{
  "n_layer": 8,
  "d_model": 448,
  "n_experts": 64,
  "experts_per_token": 4,
  "d_expert": 128,
  "d_shared_expert": 0,
  "activation": "bilinear",
  "moe_layers": [2, 4, 6],
  "router_score": "softmax",
  "normalize_top_k": false,
  "routed_scale": 4.0,
  "balance_loss": 0.00337,
  "balance_bias": false,
  "router_z_loss": 0.001,
  "init_std_router": 0.00888,
  "lr_router": 0.000966,
  "vocab_size": 30287,
  "norm": "layernorm",
  "norm_eps": 1e-05,
  "tie_embeddings": false,
  "optimizer": "soap_variant",
  "lr": 0.00231,
  "beta1": 0.95,
  "beta2": 0.98,
  "grad_clip": 0.5,
  "batch_tokens": 65536,
  "seq_len": 1024,
  "train_tokens": 338700000,
  "steps": 5169,
  "dataset": "wikipedia_en"
}
Below are experts of layer 2 (counted from 0) of a mixture-of-experts language model. Rows are named gate (a neuron's input weights, with its number), up (a neuron's input weights, with its number) and show model dimensions 384-447. Each number is 500 + 25 x the weight over its row's rms, rounded and kept within 0 to 999. Numbers have three digits each.
Before each expert's rows: a language model's description of what the expert responds to. This comes from a sample of Wikipedia text that the model never trained on.

# expert 8
What it handles: Pipe separators between table cells, mostly after numbers, scores or names in sports and results tables, plus semicolons and coordinate marks like °N.
gate0:472510511540504506507507501530505518469499543544516495478521537514518509495525500523447545510508515508507497519492509493532471473491470472486488460510493509482490491480506499530501494526532486
up0:533462520474488508467538521498540520508466512490504537504501491457517473510474509535504536499538515547492484529518441508533503518544490519511498526475504582516550518510479519524507513523485492
gate1:517516507496518553503485471496521505531530536512500512464469534512524530499471489519553478519479455483495491457519513507491484513495481475531525494472505490547466515496468498494520494481509478
up1:515472487461477480474481519499511478469482531500457505498481484512527519475555506487514462532489483469533487493498500506508492483532495537509509499494517521521494500481494513498528476500500496
gate2:505533495473503448474495514535487505486464481485525523513525538528484515523539473538500488484508502507507496480470462523491486513495484471483496520509492486493509508485479500496573467487553476
up2:495480502438498521504514479495513522488489482507513496478476518499554485533516467473482469502494463530525477474476465549473497529470507490539520519509512484495522505522506491523545550506513507

# expert 41
What it handles: Articles and possessives like a, an, the, her, especially in quoted titles or speech, plus word-ending pieces like -uing, -ful, -less.
gate0:486523499540450456524494489554507471484518475496488504535506483518501486544431537486485526505486470511497480504498501485491499461482505483441483521513480503511510526502508503478516465469488505
up0:458483491514505510514507509523507466491537473483534504505491515508533500426516502483542525515491477489476429552484511456534521519465513514511494475496538497539511493510499497521425487504511531
gate1:489465458501537510525502475478499478542509483518513504524502490534514545510479452498494511534503485490493469511520542536465501528506528541473483502512469547498491480487503463515491530498501511
up1:473483527510511467487529534477524537518483533520522488526486516514495541574500509507486491478505486484509485498527524483483512504533515504498496465446475483495515540451493474482526506468461534
gate2:521491526426487517529506494510528451538508493519484519484493507487533508495519529476481512467497492506510481509469499503536521559473464492575468526513494488482484512480503514496496451516483527
up2:521452526521523472503497521503486523571472522493474470516526483506482507468510489498469498518526496526527452527532484471517517479520471475534516474513494490518468519498525523536503527491479508

# expert 25
What it handles: Ordinary nouns and names following the, and, on or in, such as government, songs, television, artists, COVID.
gate0:534470512500502517501488509503470516507466506522468519518576499501520508459548487474493494522492498476533501509513501512566529520526479443494500471503517510502516478473504545497511499527519506
up0:496454481501504493504539551507480465540507493476480498505514505467501485489509486516488576548513498517447526523469489502470494519516478471467527532545523538513474502513490482468506494513500479
gate1:481512523498539508468509510505533519495497498503532501494521524514514504487492491476502508491494511500452510498504484482494514494522484519502518521499536511506481512504474505433505479526481445
up1:495543437521522472463532514489517500482454489490501513505491482505512490423487464495488466517488520485474507484511456504482480483481512511548486545502487481476482474505515511492503510500473500
gate2:535489449511503486497475475491524477502476534444538548543471463506506531530472500503508509443518498491490489493495490442481529491540521477479533483508503515513484520499482493497484503506497493
up2:462444472542495508503466510494522523485515516517493456513479536474479493533501510526498509539535440534507457483530484504529495477491530488473508464557482525512412457519483532505486532516498479

# expert 14
What it handles: Prepositions that open place, time or circumstance phrases in prose, mostly in, also at, on, after, with, during.
gate0:529531483473532473505487497521481498488525501485498481485493532512518442493458501497516489516549495492511497492530525480543512487489523527479557532518518480529495492543525464513457463524483484
up0:482514524466508496522484473511523471499462470506488497480504498503517499490479513501525467496514494486537508437539511457515514471499483497458517498455499490496497508473511514515508492508500534
gate1:497530467508496533473510514504499530531468471532497496484505495519479448515487523486510495512516516505483521539503514510441499457470523472537511515540496500508472480488496512511544456517522509
up1:548519524511517546519423512536478525558488546534516505455500488504520517486514494531514474513503473506509515504511529485520571463508522493544506532485473452492490531476513456516462512493509534
gate2:504484514481450524546503515465489473499491487492521466530467516524503537499507493527480522526548552548482482494533492493503416494509478496532497477473538504503498496430510525535486482509496465
up2:516523507471498461510501486490522537525472493476484493498497474516475510534514497524483484448438470511549533480454562503535568517503499518496525518537457471484461490482550478514523499501485480

# expert 31
What it handles: Miscellaneous nouns, dates and numbers following the, of or table bars, such as visit, kitchen, January, 2, 0.04.
gate0:538450483450498478520511511492524516513517522515503490540473505516493493511538487510490487531492541505480532476524521452536533478485529505549482458488482530507488529514477472473531504505461481
up0:486490534471523474539481513502462481465525496494468474520471533500545471455466464548541529458468475478490502468473492531538451488470484506483558501520506520521531501533531515554481529506502516
gate1:476489540530535431478464474500490510492519509459527513517531531526529482502534471508492509461492522532501484452496530477467495516478502498498487516460535505493454505531533503447538491490502531
up1:489511476494516513514511495461540487468467541517525468462514539528578502459479519457514456502444473526506513509482530523467479500478514527490485541506456481493504517517506493476492467503466508
gate2:487509494556519496500477490489527491469503480471513493448522487481506539563521541499487508504544482502495511473526536498465473534488434442489470509454500447479459512525484452531499534496444506
up2:513514518482498477512462507517474492521471560471537508516469486497487496468494473512535474504490474518538498540565492491487490511495517532517516465509449508517496540458494472476487465485479538

# expert 4
What it handles: Past participles and predicate adjectives right after was, is, were, be, such as used, known, able, destined, buried.
gate0:515516456513485455527521482493506498495466514493462506539498554503485493552525506520459499556489491546498534495512492491523490490494475498466514506494469480511522468548479515509518461456515483
up0:459490518503562496520536546487486509482531510480476492460502502510493491519511509544520529498531516482470490479434529490476494545522496519513528535489480514545481481519475464500486493506502502
gate1:460516484480502534531547470519506458502500491489497476523487498497485491471484527486535516502468483509480540514458461523484513520513520505523473514475446499500518479471471557449464515496525506
up1:510501465512482518505513532456449466513537497527499510472461525502539460509490501481485502510518495487501494497487500543527496503498477435491494500469521529529496460509489481492456493475507514
gate2:503476496490498499492520453512446507518489535508470501511489540485496474536511534434538525532466529562489436516486464532526516449480504477504491477508537487482487493509454451496506544493497539
up2:517468449500508472474522470498488485494447493471497500480478533490528535511494491553535481496502522503498516514485485466513537494531531495574521527500482470523522502501482493508525492511507509

# expert 40
What it handles: The word to after verbs like sentenced, ought, able, plus adverbs and modals such as also, not, into, can, would.
gate0:506534453511473492500472492466538456474539469468454487502509505457512518531497516501482497478435526514500503487498486532519481512491482492527505449533542498479534516518485507530485496545500518
up0:536494473518509476477484540491511458518485505526497485492499504513510489509498533482448475447519494492490527496496487552507502527481519509473532537494507501463508508463472537483516518516532507
gate1:531500469444490556475468486450475552457490506524477451506480532518465500518505525527529521520495514518515504540477505498499548504508550501491503543481514510468471496472521495496520523506488481
up1:493486474513500523496496492526492476480477533516472505468459499483480473534477473473513491513510478490518489526498503518428459530514522493554452472519520501475533515481485538495500513553523491
gate2:455497471486475502531505522546552482514476477462493509490487552550490508490476524485501489481475498508464479508505488512514500442500536450500518486513517498455491526486500546473487492479479559
up2:496512461532449542468523523467460475520514537514488486476507532479494515489492534482488499500515507469464520501488510476507473508513471485489500468486461525495509504489511505478472526469523494

# expert 10
What it handles: Surnames and surname pieces right after a first name, often in cast lists or tables, such as Shaw, Smith, Dole, Gates.
gate0:503439496555498443490516493477452495464512551501489517457498497503506535531487453491483498493492497485489556510486496517469443492504488477519507523484514482538479508504499451479514522490501458
up0:507491454514524488490509491490500565472468475516494533518506484527486516544474515489498486460518481506520479545479522503508463513518538512497529530528492504515505459481490467485503509509494536
gate1:508517481502518505504471500508487485489518541473502488474499463486513538533519479502456500506497530506473454516532462530466508480525467473497453512469541482533509498535476535535540493449515514
up1:533497499570456491540504480515498497473531479545513471503480491494478491487499480527555498500468530503493478483504519547490520475532505503486512536525509489474550473504483500526490502472503498
gate2:493483536525468508526483468527522501510538503468523477464423509469492491488502470517484512504525498445477481498513471534504518507524505473430488535508541488499466537473504506484511477524552515
up2:492475487473481541505504531489497475492510499523478524498527515500493526480522542514482510508483504510515432478501462517519453526505508487435498533524507497517505455521473537493511515538541451

# expert 60
What it handles: Relative pronouns which, who, where, when, that opening clauses, and LaTeX symbols like backslashes, braces and $ in math text.
gate0:491483520447488481490521523487494470528536482464504476469483503500530456483504492575476467495473511521490489511484522474539511499487495479509566491513466534495484489515495462542492519471512532
up0:519506473477502476473443487463517491490476486476478494474534496536525510505504527495478484507512503466520519487532479526497485489505510471479508476497494518442481504478484505447501516460484467
gate1:470561522499520524517501448493465526477515507505433510450485514488483532452486463475469532518494524476493495482571462490525501509464520480500490513504519467466484530454510555483502468543502503
up1:495508495497481473488520506556494482494501503502525542511486473541450484543462477471473498512500511510452506546521521522531502490533472540537499546476535504496478445446518526536507507503430497
gate2:547492524525468495505521495515522467490531480477469519553530514528468493499482477506476542511506483504475495501468519508512480445541504474521520512499480532441500481518501472492484524501530508
up2:493508501461477498569499515498457452529498525466497521498505490502515488478521507496490483449528500513501492512491470489513455529520531503483500489519480547559484502515499513515517481498536487

# expert 44
What it handles: Row-ending pipe line breaks in tables, and clause openers or main verbs in narrative, such as However, that, This, says, wants.
gate0:517533467512541483498499509523508480524477465479461506484565507529474507485497540511484512467478500488504502514480508509495550479507481526470563476509505505509475461530529509494545459462471476
up0:500497507538472532485504486478487531488520495480485505500501488440560487509477474509492465503490476455485495507501468485446491507498470507494477481475472454534489513517479517510514439485507548
gate1:499527548494534490541482465474472497531498504496522489516500502508509508482519474492475489443510501422547518495477515481514510472534494497512490472492518496497491531483432454472513469517511496
up1:506447492572492473499472511543476541481517504527461465555514522501554496486517482491463515492522526473526518503516504484469487475475506498462506502527456512532531481500483463518500524535496553
gate2:450467460518459494479517505530516498501467480505495485546516520475468480488477513532468457543514501504517502503521475525473521530498517511512481476469478468503445518476508476474530527522464481
up2:500476523487485515516484471511460441465549490509513504516479469494516469499521473476497486484453556477539541470514537488444490520494525496535489474463509547508499516502486502492500550506491493

# expert 13
What it handles: Later capitalized words or letter pieces inside proper names and acronyms, such as Cup, War, Road, Championships, Nations, FRAGPLAN.
gate0:492507492514492503467506487493515470479434437525491527515543481502505484522500530521469502514514481451494503494494534481534504520532495521473497516491531505476546500498501477465512508532513461
up0:518495458547456504498500503482519503470505479512529516489468491518464448526486526448494470493502523525476518509511495504531484471525473524487525500453533504440488487470508480501532503465476510
gate1:478487497517500487557485495538524477500485455491508497517475463447454499490496465474526463501466500525508467557516509490498480520513569487462516475515509510554484510520498486499523473515528499
up1:468517491517470430498502511472488484537545516502471506488498505485493504475555512505515498503517475485502508510498499519515474565522463498501495440526538475466514491472499458537476486438491508
gate2:474487503498495551502516490523497518525493503438487501497507483476477493479468448455546478495527538503501515454481485489513453494521547520474501496486508510507501559535573443525504469441506519
up2:501497495517488517487495458561511509537519509513498507525495486510491451471515484485498482523494433478518489525558478540477515495510496502437529544523499485479467557478522510517474467496520473

# expert 0
What it handles: Conjunctions joining list items or clauses, mostly and after a name or noun, also commas, for, or, but, than.
gate0:480488464472492512524504525514484460488533505527537499510546508528486529514493485508513531473511481498501517483519510514484505476448521494546475516525518522529490531477491520498490465516485508
up0:531500474524466512521510535523505483537522475522484473472538504468498481496486529466467518484497489501473516522492470518495529497489457519498510543500497509470483509526534467502490539511496478
gate1:546546516454429511507492533479455495519466460500475514460515474487482497470503533525484506479523482518468465510489519475501544525530474539490515513483493496514501471496481531479505466496495499
up1:491493569489520470467508568485487498482440491525446500503535483515466519495491558494511532488510510528497474567512523493472531533451524525497505497509538538520506502502505492491493485501522483
gate2:509440486507486465487503472509499486514508502496496465511511504513474512528510539532470476564518456477552520509522497474526519520490506468513487488488504482535484492472477539503512546526518451
up2:505507488589512530508506493488500503508475478534472495462467505526521531491510494476502474491485548453517541504510456478502489506500530491499479483514480499478451509476476481520481508535512499